python train.py --n_layer=14 --d_model=448 --n_experts=32 --experts_per_token=4 --d_expert=144 --d_shared_expert=0 --activation="swiglu" --moe_layers=[0, 1, 2, 3, 4, 5, 6, 7, 8, 9, 10, 11, 12, 13] --router_score="softmax" --normalize_top_k=true --routed_scale=1.0 --balance_loss=0.00678 --balance_bias=false --init_std_router=0.0111 --lr_router=0.000797 --vocab_size=34374 --norm="rmsnorm" --norm_eps=1e-06 --tie_embeddings="early" --optimizer="soap_variant" --lr=0.00899 --batch_tokens=65536 --seq_len=512 --train_tokens=512100000 --steps=7815 --dataset="wikipedia_en"
Below are experts of layer 8 (counted from 0) of a mixture-of-experts language model. Rows are named router (the router's row for the expert) and show model dimensions 416-447. Each number is 500 + 25 x the weight over its row's rms, rounded and kept within 0 to 999. Numbers have three digits each.
After each expert's rows: "gets" lists some tokens that make up at least twice as much of what it gets as of all text; "mostly gets" lists some tokens that are sent to it at least half of the time. This comes from a sample of Wikipedia text that the model never trained on. Tokens count by the router's weight.

# expert 11
router:498504478537474512537536505505489483524521458479493498522473497507506542518456510520489513531493
gets: " ", " |", "–", ";", "+", " /"
mostly gets: "frac", " ", "°", "^{(", "‍–‍", " #"

# expert 21
router:515460515509473506511470549491479486460507505481488494506495521460474563483495506503513523513497
gets: " ", "19", "–", "20", "18", "°"
mostly gets: "′", "°", "19", "20", "–", " until"

# expert 19
router:477512501439478502527507451504544450498497525510565517511518481508485562542494476520494520499474
gets: " |", "-", "|", " the", ":", ";"
mostly gets: "|", " RCA", " Hapoel", " IND", " ITA", " FRA"

# expert 2
router:483487493530473495490475532498533505486500485533552503537525526508488476502540459504554497474474
gets: " of", ",", " in", " New", " United", " South"
mostly gets: " South", " northern", " southern", " North", " south", " north"

# expert 16
router:509521491508507499485454485490495522493448516492484463477490503526498487521515466479497456481512
gets: " the", " a", "'s", " his", " an", " first"
mostly gets: " new", " this", " their", " these", " its", " any"

# expert 30
router:500524492463531494450542507512507502487486473474457526458485511492519507482485502440526480453518
gets: " was", " as", " is", " became", " were", " known"
mostly gets: " made", " became", " took", " served", " used", " located"

# expert 20
router:543480523479484505479512546492472525474472511472493491512530532502488476495509475468457523500515
gets: ",", " |", ".", ":", "-", ";"
mostly gets: "),", ").", "\".", "',", "=", ","

# expert 18
router:549481521470544485525483486503502479515504514488498492509495532511498547489515527511500438490503
gets: " was", " is", " were", "-", " be", " are"
mostly gets: " was", " been", "See", " is", "Personal", " were"

# expert 26
router:523454530541449507495504549495545519525490512455481502534517527477473509526477455481464505465478
gets: " (", ".", ",", " \"", ".\n\n", "=="
mostly gets: " \"", "°", "′", "==", " $", "==="

# expert 14
router:451524506442505553445491510526529488470494490465501504466497478508494537489483529453511487496478
gets: ".", " |", "|", ".\n\n", "-", " with"
mostly gets: " where", "\".", " ==\n", ".\n\n", " includes", " include"

# expert 28
router:490476492522495485510537488496503500462511476496443538537493510507504534537513510522500520496527
gets: " |\n", "\n", " (", "==", ")\n", "\n\n"
mostly gets: " |\n", "==", "===", " Coordinates", "|---|---|---|---|---|---|\n", "(s"

# expert 31
router:507507479492505524508508506472536540498478506525488494520509487519463484454497505513502501485519
gets: " in", " of", " the", " to", " by", " for"
mostly gets: " in", " during", " after", " when", " from", " until"

# expert 12
router:514468510471455512480498516555488476528506465507492487537492499501473488500503499485528479551507
gets: "20", "19", " ", "18", " (", "–"
mostly gets: "20", "19", "|---|---|---|---|\n", "ij", "|---|---|---|---|---|\n", "|---|---|---|---|---|---|\n"

# expert 0
router:518502520491489497451516519502507532510465521499536441503503496484466521476507484496508491501476
gets: " and", " the", " The", " a", "The", " to"
mostly gets: " and", " or", " but", " his", " its", " &"

# expert 6
router:514527479539502506534503486488493487464509524513503493450472491534458474464484457551521508454522
gets: " of", " to", " for", " on", " in", " as"
mostly gets: " into", " on", " against", " for", " if", " via"

# expert 24
router:479492512469519488480476439529505473489499510494527485473492525530473537521465518527484540517480
gets: "\n", ".\n\n", " |\n", "1", "2", "0"
mostly gets: ")\n", ".\n", ".\n\n", "==\n\n", " ===\n", "\"\n"

# expert 1
router:488501488500493521534499521474530490464523487507513463513482542548543464523512478476495479494521
gets: " of", " and", " \"", " the", "'s", " for"
mostly gets: " Best", " You", " Your", " social", " legal", " physical"

# expert 9
router:511519531503530472544478467466517469492513467562502467539484481462472500506518459483513542462461
gets: " |", ";", "0", " —;", "%", ")"
mostly gets: " —;", " ✓", "″W", " JPL", " MPC", " ISBN"

# expert 22
router:514528525527543494523496483492490485498498497477541512517499512481510559475481487472470508540515
gets: " ", "0", "1", "2", " a", " had"
mostly gets: " have", " more", " had", " has", " having", " most"

# expert 4
router:485491514493514521476490480538480495503553501516497521518489490508528484500481476488514497506471
gets: ")", "\n", " |\n", ")\n", "i", "\""
mostly gets: "″W", " However", " MPC", " JPL", "°W", " Candidate"